config.toml
hidden_size = 192
init_std_router = 0.0265
norm_eps = 1e-05
parallel_block = false
init_std_qkv = 0.0162
init_std_o = 0.0
schedule = "cos"
final_lr_fraction = 0.1
max_seq_len = 256
max_steps = 5185
Below are experts of layer 6 (counted from 0) of a mixture-of-experts language model. Rows are named gate (a neuron's input weights, with its number), up (a neuron's input weights, with its number), down (a neuron's output weights, with its number) and show model dimensions 0-191. Each number is 200 + 40 x the weight over its row's rms, rounded and kept within 0 to 999.
Before each expert's rows: a language model's description of what the expert responds to. This comes from a sample of Wikipedia text that the model never trained on.

# expert 3
Description: Derivational and inflectional endings that finish a split word, such as ation, ing, ments, ative, ified.
gate2,116,180,168,135,199,186,162,148,197,243,186,239,237,214,186,185,190,184,181,262,161,153,266,196,158,163,146,132,250,205,182,222,172,204,85,183,201,210,100,199,239,234,196,195,211,194,239,222,199,208,280,234,215,135,195,167,180,212,163,177,135,226,266,262,180,249,213,220,120,164,204,187,173,153,209,172,206,230,230,132,222,188,192,233,193,301,154,152,220,142,230,213,160,225,187,217,154,189,247,199,230,233,183,133,249,256,157,149,229,254,244,175,163,271,197,202,227,213,190,171,209,202,169,180,188,193,198,189,187,208,254,167,189,158,217,149,226,301,224,233,200,124,246,100,255,207,143,166,123,168,244,232,213,175,185,170,161,157,176,279,147,215,212,204,198,213,234,176,79,193,229,195,201,207,215,210,160,160,171,139,189,219,253,226,170,143,223,154,188,110,203,191
up2,219,192,199,169,195,155,274,230,200,186,231,234,211,133,192,154,179,261,207,237,236,194,186,207,130,245,193,179,168,220,145,152,176,215,213,165,202,206,296,152,196,159,218,214,150,215,212,220,264,260,180,197,204,189,194,136,170,171,190,223,223,213,152,227,278,309,242,238,227,201,246,204,202,175,150,172,183,200,170,184,220,200,145,163,181,218,249,197,166,217,144,199,222,205,168,199,264,250,114,233,244,227,182,204,244,234,207,220,202,210,189,250,242,153,207,210,211,141,249,141,183,222,195,297,191,209,125,185,160,178,186,254,138,203,234,231,241,190,218,98,221,236,176,141,153,242,171,220,166,177,243,216,190,226,153,192,219,239,222,135,219,171,209,278,158,214,205,200,265,228,106,298,213,143,199,149,160,213,245,204,240,177,192,197,137,193,237,271,232,348,261,238
down2,157,175,194,208,242,180,175,267,251,81,184,234,207,185,174,219,207,152,245,247,159,248,205,261,203,133,238,177,188,195,179,259,198,211,292,162,274,226,174,231,189,182,185,173,189,155,167,149,249,237,166,234,224,241,183,219,210,182,206,169,219,322,194,244,213,202,129,220,202,262,209,197,213,197,160,170,196,99,159,185,239,269,182,180,130,235,235,123,127,143,165,240,232,210,114,171,214,202,271,157,220,250,251,264,186,203,262,204,208,213,189,160,212,198,130,178,252,225,146,233,211,222,203,311,172,208,193,195,170,112,211,240,168,164,215,202,183,153,249,223,186,198,207,186,206,206,153,275,115,205,202,140,222,242,192,171,224,201,226,155,206,212,242,205,133,165,221,272,244,196,132,222,201,174,170,149,201,169,232,158,138,187,167,153,192,184,180,257,197,229,226,210
gate3,196,227,199,188,131,212,220,188,226,179,137,270,140,214,200,265,169,145,226,239,179,180,213,263,237,152,172,187,156,229,304,149,205,190,179,215,241,247,189,211,211,262,196,229,184,225,228,136,152,199,247,192,247,271,198,233,245,196,195,199,197,222,197,181,232,168,181,211,114,178,183,284,186,271,211,226,212,199,204,236,185,101,240,139,119,194,137,228,256,146,206,187,183,141,214,240,251,180,152,156,188,161,107,129,206,181,213,222,195,284,225,231,184,193,200,230,140,192,183,214,125,195,177,143,165,217,131,210,225,298,241,251,227,216,171,169,179,204,156,124,186,192,260,203,240,195,205,186,213,257,205,195,199,155,212,119,171,248,234,194,190,244,135,231,125,192,274,241,170,215,251,173,208,269,180,136,235,160,179,200,205,204,261,205,208,200,138,152,271,199,199,250
up3,277,195,260,148,154,242,143,213,205,174,203,192,185,224,241,187,224,157,246,129,251,213,251,266,231,227,202,205,148,246,195,246,230,138,119,233,213,186,263,192,217,123,211,232,182,119,157,161,220,215,237,205,156,192,156,193,183,213,102,172,199,125,163,222,178,175,179,210,156,203,204,240,167,135,91,254,166,235,207,159,180,191,233,228,180,158,215,182,216,233,216,230,221,169,191,238,169,176,291,160,298,175,200,201,153,163,260,180,247,176,155,141,182,151,183,230,201,216,152,188,159,270,205,231,262,172,121,238,162,221,196,269,185,229,163,217,235,242,256,144,201,203,231,225,164,222,214,143,205,196,209,184,180,216,168,263,236,222,228,180,258,197,226,155,138,199,219,134,248,201,261,170,225,189,170,156,122,248,237,191,183,232,177,257,234,263,217,232,146,99,203,191
down3,98,234,234,124,197,275,179,194,192,288,188,274,179,135,220,210,137,209,205,215,119,243,190,219,255,198,146,153,149,128,219,239,166,265,173,159,223,171,220,228,198,244,162,236,184,160,273,198,201,228,140,180,196,206,217,210,249,151,204,226,203,210,208,177,262,189,296,203,222,222,194,167,205,245,230,230,185,252,199,169,275,223,205,228,181,188,204,154,156,171,262,187,185,232,190,211,212,214,185,230,192,213,214,153,226,152,185,228,213,234,157,256,251,209,197,216,174,163,212,205,195,165,157,220,163,215,216,167,157,180,238,144,203,202,277,71,148,101,203,237,192,214,204,242,232,161,198,201,183,150,193,209,213,223,148,190,160,183,252,209,177,185,190,280,200,185,224,233,260,199,214,151,179,132,239,249,239,196,174,204,159,145,158,207,191,123,61,99,219,209,257,172
gate4,237,203,169,190,179,129,180,166,175,164,174,244,216,233,177,214,218,148,240,251,183,264,179,145,239,264,211,180,96,206,183,239,264,290,155,146,268,188,166,250,200,149,187,178,201,211,223,235,219,190,206,214,277,253,167,278,157,200,169,251,224,197,226,147,202,184,177,129,199,174,227,238,211,207,188,223,188,200,245,198,138,227,184,198,202,212,201,241,211,232,141,173,171,213,188,110,215,209,185,197,211,155,283,308,204,224,215,171,221,190,221,204,216,214,135,218,241,197,181,297,245,188,221,210,201,145,208,240,211,249,126,162,205,273,184,141,174,202,270,263,281,235,242,143,210,163,201,231,181,233,230,136,176,124,156,214,195,189,204,171,200,230,186,235,277,177,235,126,140,166,150,245,196,274,213,203,260,247,168,180,182,265,230,193,232,199,208,153,289,242,220,140
up4,276,199,201,259,258,218,232,176,149,181,144,145,169,122,158,282,183,191,151,148,203,219,235,229,238,218,202,210,198,177,255,277,250,179,164,235,174,183,164,160,183,182,219,223,179,176,223,172,241,227,167,208,205,250,227,161,202,196,196,156,203,202,199,176,191,244,145,99,267,188,271,198,254,153,171,249,184,198,182,169,212,252,263,197,214,211,185,286,195,190,264,236,229,246,170,204,160,289,174,214,151,175,224,185,147,169,187,212,197,241,185,152,233,156,299,190,203,247,225,261,221,253,227,162,275,195,170,199,155,288,153,210,125,151,233,221,180,259,194,111,196,126,225,244,172,219,254,197,203,216,241,212,165,162,191,234,218,224,179,173,148,230,180,193,133,95,200,240,282,211,183,129,137,143,179,134,207,178,224,189,175,225,226,233,178,194,250,163,162,244,179,189
down4,211,175,226,182,196,134,185,197,98,118,204,159,181,269,180,224,179,176,215,149,221,186,223,317,166,154,182,160,215,183,262,188,179,224,121,126,155,206,263,211,252,188,241,137,174,223,242,212,229,199,262,241,146,264,243,212,214,214,172,113,219,211,213,175,209,168,172,119,117,164,209,279,219,238,168,202,211,190,208,180,158,186,237,90,222,228,251,214,225,200,210,190,181,205,190,233,284,163,160,217,208,201,260,251,261,208,210,159,144,230,240,185,237,249,175,182,150,214,134,238,204,267,223,256,169,180,225,223,214,157,235,230,186,168,212,222,267,227,258,181,98,244,193,288,214,134,189,185,235,164,214,259,195,207,228,250,211,190,197,208,214,127,163,193,197,212,265,171,165,160,238,192,244,231,175,216,189,209,187,270,193,258,230,147,180,194,208,149,219,261,185,163
gate5,303,194,188,198,192,186,280,125,263,225,148,213,162,233,200,219,278,208,280,185,182,203,215,124,163,214,300,162,219,98,165,146,168,163,201,210,222,242,214,143,232,182,177,135,193,186,219,176,209,214,126,170,222,254,176,217,180,168,192,176,208,192,235,155,224,206,198,176,142,215,212,169,146,282,231,267,214,278,202,217,227,181,204,137,210,153,179,211,165,216,166,204,176,203,215,285,201,200,165,228,242,248,222,173,204,294,236,216,188,152,148,199,171,184,164,216,231,139,172,152,241,170,222,216,201,280,181,179,154,206,126,225,196,269,223,178,216,147,208,121,177,277,185,194,227,171,229,253,260,207,228,215,176,163,160,251,201,198,110,181,140,160,228,176,245,218,235,280,144,184,146,219,165,182,274,192,289,224,216,210,227,198,188,157,186,164,135,202,158,182,193,172
up5,199,203,197,236,210,160,260,212,183,215,149,125,273,214,150,189,185,251,247,175,248,154,216,218,200,168,192,186,182,157,222,209,113,174,201,253,230,154,203,178,216,115,132,207,194,204,198,150,206,208,212,134,210,187,197,171,151,201,207,99,298,201,201,237,173,157,205,206,219,187,163,159,208,140,158,155,163,153,158,273,177,243,234,193,213,158,199,148,229,219,227,226,250,182,200,213,259,244,237,215,191,243,233,228,157,191,167,192,194,151,214,198,177,221,212,84,176,131,177,234,123,217,154,223,261,140,190,140,153,253,176,167,259,202,188,240,180,210,140,126,147,166,198,154,233,157,173,171,210,129,157,166,233,159,174,277,208,203,193,227,307,210,165,145,124,180,193,166,272,178,200,239,181,258,267,210,192,192,192,166,158,188,195,313,186,225,179,262,219,245,211,154
down5,197,231,213,184,186,151,224,176,162,233,203,203,185,187,232,213,263,152,190,196,229,178,132,205,202,158,249,200,247,163,262,221,66,270,278,233,171,172,242,229,236,225,155,180,258,157,258,161,178,261,188,191,162,202,258,162,231,187,248,251,168,183,229,171,233,202,114,218,184,174,258,229,272,219,220,196,218,246,232,191,219,157,215,115,242,173,130,178,239,262,245,244,144,179,203,180,195,199,226,202,210,198,143,143,171,175,232,189,241,162,176,264,169,137,228,202,189,235,164,221,245,168,180,217,147,184,209,181,178,234,170,277,227,183,187,163,187,136,216,116,177,246,251,204,203,144,238,249,207,263,182,270,141,256,283,167,204,198,214,160,151,152,188,264,258,261,278,183,204,274,213,178,313,194,168,202,263,230,218,157,206,190,234,188,185,147,181,180,239,201,203,195
gate6,258,181,199,205,298,271,203,138,204,151,170,207,219,178,216,188,271,204,211,279,231,161,234,240,136,212,191,194,178,137,195,266,188,207,201,158,196,210,258,238,144,279,215,188,189,149,225,203,242,208,212,289,255,204,211,196,197,134,245,127,223,220,266,177,274,204,177,261,105,184,286,163,221,231,208,245,246,209,195,180,205,230,178,179,200,230,141,165,196,191,201,209,190,153,194,265,112,188,163,224,237,226,167,251,240,279,122,250,208,205,208,200,162,164,193,188,228,179,131,189,209,238,201,138,232,130,217,255,210,227,267,199,186,200,229,195,173,174,182,258,170,182,146,157,160,262,228,196,226,196,218,201,272,182,298,140,169,253,230,203,247,216,190,215,267,180,246,184,201,181,196,173,228,106,224,148,168,218,199,158,229,110,251,154,184,204,201,211,197,212,259,259
up6,248,165,273,196,155,212,224,203,194,106,200,236,215,176,125,146,150,276,123,209,264,160,104,229,196,177,196,238,168,138,231,170,234,177,243,153,226,215,141,222,198,235,153,235,190,172,189,175,278,149,186,213,233,182,219,209,224,140,205,139,204,189,205,148,180,197,181,215,216,170,247,202,98,197,181,206,160,239,258,199,243,224,242,233,200,212,211,250,213,179,279,200,211,200,219,215,124,183,241,255,249,192,298,221,153,181,215,185,217,141,185,167,188,180,271,166,210,208,190,194,195,227,245,105,257,166,205,192,216,308,237,244,126,182,158,223,192,147,247,213,160,188,199,137,242,205,214,233,132,163,213,212,250,173,200,188,171,188,222,158,300,188,175,215,248,254,231,230,192,189,171,186,282,193,245,173,188,227,227,148,216,159,134,174,174,144,212,289,241,235,208,236
down6,229,181,209,192,161,169,185,129,251,209,107,102,286,223,162,147,278,194,253,280,228,223,238,199,223,254,164,154,326,185,287,254,259,226,111,215,203,211,192,178,180,163,141,201,179,199,232,218,265,174,234,213,216,280,188,166,231,193,222,160,194,164,241,239,217,284,216,194,209,231,276,198,182,281,221,202,232,281,208,206,244,163,188,235,233,237,211,211,204,277,189,234,222,101,173,268,191,151,226,277,241,197,197,190,258,250,206,278,156,170,248,194,241,248,172,168,246,229,215,196,182,290,203,215,229,261,183,170,160,246,229,191,205,200,278,186,208,160,205,162,205,182,177,204,188,228,211,199,200,209,191,183,226,222,143,215,171,195,133,175,195,210,214,214,214,253,227,233,193,232,253,200,231,190,220,237,226,158,205,171,133,229,201,240,262,178,241,204,136,217,209,222
gate7,175,159,216,201,187,126,188,224,124,184,126,229,202,219,217,172,227,196,218,216,210,232,231,175,185,262,218,302,157,173,217,232,195,168,166,211,253,309,215,223,186,210,258,234,198,204,259,205,137,153,214,211,186,183,187,180,170,197,62,244,166,205,153,159,244,238,117,226,202,269,179,185,175,145,204,157,176,200,202,273,143,217,236,155,189,195,155,192,193,148,182,259,199,124,192,268,205,232,205,119,216,224,191,197,268,272,209,214,150,202,194,200,170,218,244,197,224,207,204,283,171,233,81,151,218,196,221,198,158,208,239,258,230,184,236,163,186,230,148,172,232,207,193,165,199,170,252,214,205,214,192,191,207,164,178,201,212,251,218,151,143,172,261,144,223,171,163,174,157,230,156,113,142,264,180,207,219,206,181,212,234,258,144,154,227,190,177,211,281,106,212,272
up7,171,204,214,219,193,140,192,274,228,179,201,190,300,272,183,164,276,156,226,166,244,275,221,244,247,226,172,211,220,247,200,193,257,176,180,186,276,233,268,106,220,168,188,161,233,177,203,192,223,199,205,201,231,160,234,86,245,202,224,186,284,212,102,177,244,251,218,101,178,232,191,178,127,226,148,120,175,279,202,227,160,132,240,217,156,195,209,225,263,251,238,218,200,219,253,176,196,249,162,108,240,191,216,189,196,245,281,244,273,208,180,257,182,188,185,179,230,148,129,117,177,159,231,181,154,173,139,191,166,196,256,166,189,166,169,195,225,210,186,183,231,193,155,244,195,203,190,218,189,172,152,216,147,192,221,235,179,203,94,164,245,167,211,244,211,231,199,178,223,203,217,229,133,197,168,184,195,152,179,216,209,216,192,176,179,231,199,222,219,219,152,138
down7,165,222,213,144,221,171,162,180,200,209,224,252,165,168,282,178,139,173,205,275,226,256,211,248,96,199,229,256,272,157,279,139,208,221,170,228,225,275,212,219,175,200,226,212,174,236,252,227,142,160,267,232,210,128,171,259,196,182,139,177,194,221,222,294,229,192,218,132,190,185,223,162,270,134,197,248,160,170,221,205,202,223,178,222,211,254,169,182,126,249,222,175,170,229,99,198,127,210,256,165,203,204,187,194,218,186,229,207,155,229,172,263,215,142,192,172,287,250,182,225,232,162,122,258,126,279,220,241,233,186,191,227,210,215,184,180,310,147,188,216,232,195,239,208,200,153,149,167,231,247,220,188,177,211,214,209,237,250,224,168,164,166,221,215,228,230,158,250,194,168,179,204,220,172,130,283,147,197,245,182,187,251,249,213,190,155,199,172,214,140,204,210
gate8,226,284,208,128,189,237,169,265,221,189,191,231,180,248,89,220,145,186,137,266,172,203,225,218,227,136,189,226,232,161,205,220,176,177,240,219,191,160,257,166,214,179,127,223,216,197,266,246,212,195,139,215,203,204,158,194,182,245,227,240,165,208,173,169,135,255,128,211,191,261,189,176,190,192,228,204,212,149,124,242,179,203,245,203,221,182,146,272,238,284,222,194,229,234,196,246,201,323,213,207,186,189,322,178,217,185,223,272,206,232,173,237,175,122,197,139,265,192,162,172,172,221,170,216,236,290,189,220,257,179,198,213,171,167,246,95,250,217,152,183,200,196,219,222,184,158,254,220,233,224,256,205,216,142,302,189,200,257,156,231,219,158,196,166,244,213,157,194,109,199,132,214,201,186,228,210,162,218,169,229,195,207,221,231,211,179,196,263,222,144,188,196
up8,175,168,232,300,167,153,217,166,178,154,232,215,275,149,196,192,230,118,163,202,163,192,157,180,148,234,150,191,182,195,144,209,188,247,167,194,163,215,227,187,194,164,214,229,229,171,188,136,211,215,94,292,233,264,228,192,212,215,160,253,170,189,172,227,185,177,202,240,241,253,154,274,204,219,197,207,195,229,211,252,182,94,208,231,258,172,186,237,264,179,155,212,176,183,167,266,206,183,227,148,123,219,159,215,179,277,216,198,239,158,184,169,242,199,169,230,190,284,216,224,191,247,281,181,171,237,230,217,205,145,219,243,185,130,240,166,213,224,185,145,165,148,164,185,161,134,192,177,200,296,314,214,211,160,174,165,194,239,196,123,191,177,162,163,175,275,227,242,163,203,272,252,203,177,173,165,166,232,282,223,133,170,205,181,190,234,215,160,235,143,224,176
down8,289,154,167,267,222,225,157,178,144,187,190,228,212,186,206,125,258,289,149,134,272,161,269,206,167,271,232,188,211,229,181,177,255,190,207,194,167,222,157,166,222,271,242,127,255,248,133,161,210,211,252,280,166,154,220,220,209,176,226,185,179,131,214,213,248,193,194,127,196,171,261,187,219,176,142,181,250,200,244,263,176,214,144,200,175,228,218,172,152,249,127,240,235,182,194,232,206,155,216,190,258,250,179,189,237,201,157,198,156,189,228,160,285,242,264,204,213,148,187,295,155,152,163,188,138,193,171,200,139,224,156,210,221,222,159,215,221,157,187,235,152,218,203,201,215,216,156,220,196,216,252,277,238,152,145,186,215,242,223,145,150,287,213,197,198,251,120,157,240,224,184,245,209,213,169,174,167,252,239,216,192,189,279,151,215,211,223,180,132,185,228,221
gate9,189,186,177,178,205,204,211,249,222,243,197,138,256,197,174,210,303,213,212,218,211,230,238,160,223,165,191,169,180,76,180,207,149,129,253,184,208,144,189,207,167,113,255,240,184,296,210,239,215,256,96,194,229,210,124,153,242,171,264,219,202,182,246,145,175,178,253,214,139,106,176,209,182,197,220,148,252,185,222,167,250,186,202,209,207,186,162,176,179,212,202,226,169,208,180,168,148,214,170,159,167,184,172,200,154,201,257,156,182,239,201,175,178,158,209,140,253,217,199,195,152,225,226,117,239,233,270,170,215,216,228,259,184,165,232,189,216,160,142,247,180,213,226,191,186,275,203,205,207,243,223,196,211,114,258,226,272,253,191,140,229,247,197,201,269,180,274,147,244,157,169,166,212,279,263,164,170,271,170,189,214,140,221,267,241,259,175,192,177,217,204,240
up9,250,239,239,241,175,184,225,171,179,178,136,241,168,186,171,227,286,180,171,193,207,183,229,163,176,157,177,214,142,212,219,276,169,203,169,191,217,153,163,214,205,240,219,203,208,233,164,189,243,183,145,220,187,118,190,120,218,198,205,201,170,245,170,114,152,245,228,206,168,186,188,234,166,251,196,246,201,127,226,269,160,138,232,186,248,157,279,228,247,147,189,111,214,208,196,195,185,132,265,215,227,167,217,174,174,192,227,181,157,194,190,148,192,119,222,197,260,180,268,294,177,115,202,271,216,206,145,252,205,266,244,284,218,150,148,280,170,170,250,244,122,222,253,185,232,173,253,189,261,192,214,189,204,217,247,285,213,165,185,166,197,242,232,216,147,244,172,166,167,276,176,241,279,187,221,179,181,170,210,195,218,223,197,202,189,198,216,184,279,258,250,157
down9,200,156,215,242,221,141,115,129,230,156,186,187,177,203,113,231,145,213,166,233,249,116,162,193,267,217,171,170,178,212,162,262,204,191,148,187,218,235,142,245,181,275,203,204,141,154,195,176,249,196,112,210,203,190,258,191,213,176,178,176,235,210,150,184,200,223,160,248,157,245,173,180,224,281,146,264,165,198,177,247,142,195,246,169,222,228,266,179,272,130,232,202,189,192,198,244,170,150,238,246,200,126,180,192,190,199,207,183,145,229,141,220,115,170,196,270,284,223,185,210,152,209,195,212,179,210,230,219,195,232,255,127,168,221,108,290,156,223,242,202,230,277,244,169,195,177,182,217,212,223,210,257,133,169,150,161,200,125,247,212,188,235,159,198,177,175,177,225,253,245,216,252,225,223,213,222,187,181,224,218,216,269,151,216,210,147,282,249,209,218,237,150
gate10,204,210,226,217,200,226,216,213,211,242,176,210,154,192,108,138,154,140,227,138,161,222,147,224,256,217,114,191,148,179,167,172,245,165,225,129,241,170,168,172,254,140,212,250,176,252,206,183,199,204,233,226,278,249,126,251,217,213,196,204,256,193,166,157,209,210,250,182,229,184,241,204,173,264,232,102,206,218,208,187,178,291,220,205,200,214,110,204,236,176,190,115,175,173,117,169,167,100,242,164,155,260,197,165,214,179,208,143,161,161,237,200,181,242,239,169,246,162,231,216,106,175,266,201,188,235,169,222,195,169,115,197,230,209,246,108,267,196,268,206,217,149,123,180,197,157,220,172,250,273,153,199,213,273,224,221,179,169,232,174,212,270,249,191,246,184,169,188,202,182,183,168,219,215,233,188,206,202,260,176,244,208,192,181,246,207,226,161,138,232,204,185
up10,219,198,238,179,240,186,196,221,163,241,192,197,166,199,261,154,171,293,200,242,314,243,251,180,217,172,174,199,171,282,192,146,210,273,252,169,222,224,280,221,156,179,168,182,197,190,168,156,196,207,217,210,221,179,243,221,172,145,124,135,245,175,196,233,220,233,197,173,134,317,166,280,231,141,187,219,255,188,170,166,215,184,124,169,175,272,130,144,188,198,199,197,178,236,165,209,202,199,181,208,246,141,236,154,277,201,229,242,232,207,205,196,244,156,251,263,160,246,186,200,216,210,244,200,272,180,223,199,202,152,264,201,142,98,196,204,218,159,160,225,197,226,252,230,150,229,252,216,155,217,253,208,147,202,166,205,227,254,206,193,226,164,203,181,291,239,220,173,232,218,174,275,214,202,176,107,258,161,169,202,172,126,279,205,216,199,229,239,217,211,249,201
down10,297,218,235,165,255,262,212,195,217,185,234,220,193,171,149,202,146,266,173,124,140,240,273,189,191,135,251,242,247,236,205,179,155,228,257,243,197,184,187,297,208,158,203,238,240,226,191,158,227,202,210,212,182,215,178,189,145,255,176,187,231,198,205,180,177,185,222,178,209,162,220,200,167,226,157,133,146,192,147,232,189,163,88,172,195,149,225,196,198,174,154,243,249,160,189,155,201,247,189,185,277,222,243,287,163,253,220,195,222,218,234,231,243,189,204,162,157,205,154,231,218,269,220,172,198,225,234,147,178,141,249,201,161,269,336,264,163,175,195,195,143,183,192,170,117,207,205,192,233,254,186,167,189,190,206,171,163,197,195,180,205,227,219,190,188,160,227,257,191,248,165,154,213,255,197,266,166,220,138,246,125,211,223,120,240,129,145,165,144,212,241,139
gate11,171,198,167,183,145,249,262,195,300,163,164,281,162,210,200,234,191,187,205,171,203,122,198,112,186,199,260,138,201,185,200,261,187,190,134,173,188,222,231,181,241,191,250,221,263,164,144,271,228,188,170,222,235,171,200,174,261,153,200,222,233,153,182,262,200,173,205,219,203,220,304,227,150,161,245,144,201,233,153,234,220,224,216,212,276,190,229,209,215,158,144,174,224,209,203,179,237,288,219,170,174,183,244,153,216,198,144,223,212,197,118,205,210,120,189,159,253,219,250,193,193,192,185,200,278,147,136,268,198,169,125,267,169,195,229,173,150,175,221,190,198,229,258,256,80,162,234,140,181,186,190,217,256,257,222,171,267,184,205,272,186,153,189,240,228,207,164,214,186,189,209,115,239,130,178,201,155,207,219,222,149,205,240,209,202,199,224,180,223,126,257,188
up11,227,281,224,136,183,198,234,159,169,139,212,262,236,164,184,154,178,249,237,169,210,236,158,241,236,192,184,177,203,165,195,217,147,298,187,199,274,159,212,155,176,241,164,187,347,202,202,185,170,116,247,180,161,109,221,213,143,203,201,198,287,244,195,202,185,215,177,211,224,188,133,210,267,211,165,185,152,219,233,227,205,173,240,238,267,228,207,193,222,195,188,289,174,115,168,213,179,152,220,131,249,174,186,131,184,187,190,209,228,166,222,201,180,167,187,201,163,164,243,233,184,134,190,191,191,150,158,208,211,258,141,236,228,179,177,203,213,228,212,192,240,244,208,180,167,187,227,161,184,213,257,212,196,210,270,243,221,159,156,242,147,260,276,280,235,100,220,258,211,197,212,161,142,110,247,180,206,224,134,193,261,199,237,192,155,170,254,224,163,210,225,229
down11,202,226,139,181,199,211,184,228,191,237,226,231,178,232,191,145,131,221,243,169,175,184,197,195,174,196,205,150,197,209,252,203,224,192,216,210,123,155,226,193,200,187,178,162,219,236,277,214,200,280,206,186,267,202,219,189,198,202,237,267,248,265,224,95,190,245,260,207,164,209,161,205,229,209,169,182,247,178,224,184,136,157,203,169,160,290,161,239,200,207,198,218,143,238,190,255,160,246,220,137,166,201,157,190,177,214,176,116,121,280,254,250,232,217,244,265,219,193,178,235,156,202,226,220,202,203,203,228,172,231,206,127,107,242,219,160,251,150,206,192,249,182,211,149,223,205,225,182,219,245,173,261,195,265,213,128,80,277,217,194,274,269,241,229,237,184,281,202,177,165,128,243,207,253,113,213,220,187,157,180,255,223,210,223,143,133,170,188,228,204,249,153
gate12,214,192,161,161,172,185,252,234,204,229,174,173,199,244,163,189,214,157,229,198,196,229,225,185,237,257,94,211,155,218,262,199,159,184,184,244,259,201,264,124,175,206,176,281,171,226,230,178,275,294,224,256,265,151,278,221,192,228,181,193,146,275,239,158,230,163,221,145,227,207,239,153,169,224,203,176,207,226,236,242,185,231,176,229,200,246,216,197,154,210,138,230,214,195,139,173,175,151,277,167,148,177,239,186,158,215,199,232,139,254,204,176,198,255,209,149,301,169,213,181,222,171,190,159,193,243,195,178,189,180,132,161,302,142,271,197,185,175,279,270,181,142,259,127,160,204,192,202,147,162,219,245,182,250,195,233,173,201,201,210,203,185,259,230,117,158,218,261,183,174,185,186,213,161,159,220,192,125,180,166,193,143,187,195,201,281,161,215,253,152,147,179
up12,189,265,146,159,197,187,176,123,227,242,170,248,155,289,195,167,221,180,201,197,175,224,136,189,222,224,142,258,188,169,270,216,196,130,181,183,297,265,160,191,208,209,201,260,129,149,244,130,214,249,203,168,161,176,204,155,216,215,133,227,262,237,237,190,243,182,215,263,192,209,243,212,248,191,135,225,194,158,242,245,218,218,148,165,193,184,222,241,205,257,148,255,153,164,208,183,145,213,217,251,235,221,210,182,204,239,255,177,228,195,162,185,232,143,87,170,217,174,254,263,122,202,192,234,232,232,201,179,206,195,109,244,173,226,214,277,183,195,195,219,173,215,185,158,218,236,207,97,212,154,242,219,116,210,82,219,248,222,191,213,199,149,151,232,173,242,120,213,194,168,200,180,187,187,237,198,134,188,237,182,110,252,183,196,160,222,180,216,214,213,178,176
down12,210,121,192,150,209,194,216,193,189,128,188,331,200,249,177,203,206,130,244,170,179,165,263,195,226,261,201,181,178,134,276,176,223,189,138,194,248,259,177,192,184,219,289,230,178,237,192,150,228,207,220,242,212,137,183,205,174,216,205,190,199,241,211,314,185,246,207,212,237,172,181,195,157,278,289,192,184,202,159,169,207,220,250,215,176,270,254,230,234,259,247,226,214,211,175,152,250,180,305,184,196,231,189,129,224,191,178,223,228,172,170,145,246,297,239,222,225,230,269,279,196,235,191,188,177,268,258,202,232,166,106,257,231,179,236,198,228,188,204,247,226,242,164,194,221,240,204,268,209,219,206,171,231,172,221,187,206,190,194,217,156,179,209,282,159,246,189,166,217,171,181,175,233,152,171,190,226,159,187,184,165,194,288,277,187,208,222,189,202,274,137,166
gate13,179,229,135,237,197,224,165,174,185,206,207,244,157,154,242,146,259,131,197,179,174,228,177,219,208,198,218,141,114,166,152,192,176,224,240,139,179,199,148,194,159,243,237,231,164,162,220,219,225,142,123,291,147,187,260,221,196,118,212,223,146,198,249,195,238,283,127,233,206,207,180,167,193,213,218,163,155,212,181,188,249,218,163,230,214,144,178,222,194,183,213,214,207,177,236,171,250,201,195,148,157,279,187,223,176,212,193,206,169,236,187,211,161,261,169,253,195,193,243,219,169,214,166,176,214,199,205,125,184,182,106,161,190,197,263,253,286,179,264,181,249,158,171,180,195,202,164,245,186,237,211,212,185,235,144,256,128,176,163,132,229,237,142,258,196,145,210,199,80,264,238,175,211,229,241,204,186,251,185,175,259,233,181,203,235,72,211,166,253,277,235,217
up13,251,177,174,257,183,138,288,152,210,233,251,68,177,144,228,175,170,223,202,215,218,245,221,180,219,155,162,200,194,266,266,286,226,232,128,177,182,221,192,229,237,237,203,203,184,186,206,206,175,146,173,175,250,332,193,155,163,157,196,202,121,195,271,169,218,205,206,255,188,214,221,211,127,200,299,226,247,190,182,202,172,250,195,132,183,218,258,213,190,182,164,273,200,188,218,222,232,186,218,234,238,228,146,230,233,279,264,244,206,138,189,170,251,163,106,196,138,216,192,207,177,238,135,188,214,164,225,233,144,218,238,199,223,222,198,215,213,172,190,208,262,174,230,223,179,223,109,187,177,188,166,165,144,205,209,196,212,143,191,212,202,240,169,200,217,166,159,190,162,150,210,202,139,162,154,197,256,196,195,211,210,139,132,235,227,190,175,163,185,121,197,308
down13,201,165,160,197,202,213,249,191,254,189,219,207,180,158,280,239,283,161,253,257,171,196,177,140,219,201,174,131,201,251,251,167,181,180,256,154,280,197,181,200,153,194,212,225,221,214,190,185,189,278,332,236,130,164,141,264,183,247,231,241,137,220,167,149,161,231,188,172,217,191,214,262,122,249,215,214,252,226,183,217,216,205,149,196,182,155,141,187,228,190,165,227,205,240,225,246,213,202,157,217,270,188,146,252,125,211,201,196,200,148,145,236,127,237,246,152,236,190,169,190,287,193,173,179,218,220,200,166,221,160,129,132,245,182,274,228,214,199,156,176,281,207,174,278,166,253,191,235,125,192,221,182,249,160,193,190,197,309,157,216,232,168,253,139,170,176,207,245,181,291,227,228,220,176,231,216,211,181,175,242,208,186,167,192,220,204,237,157,223,235,215,186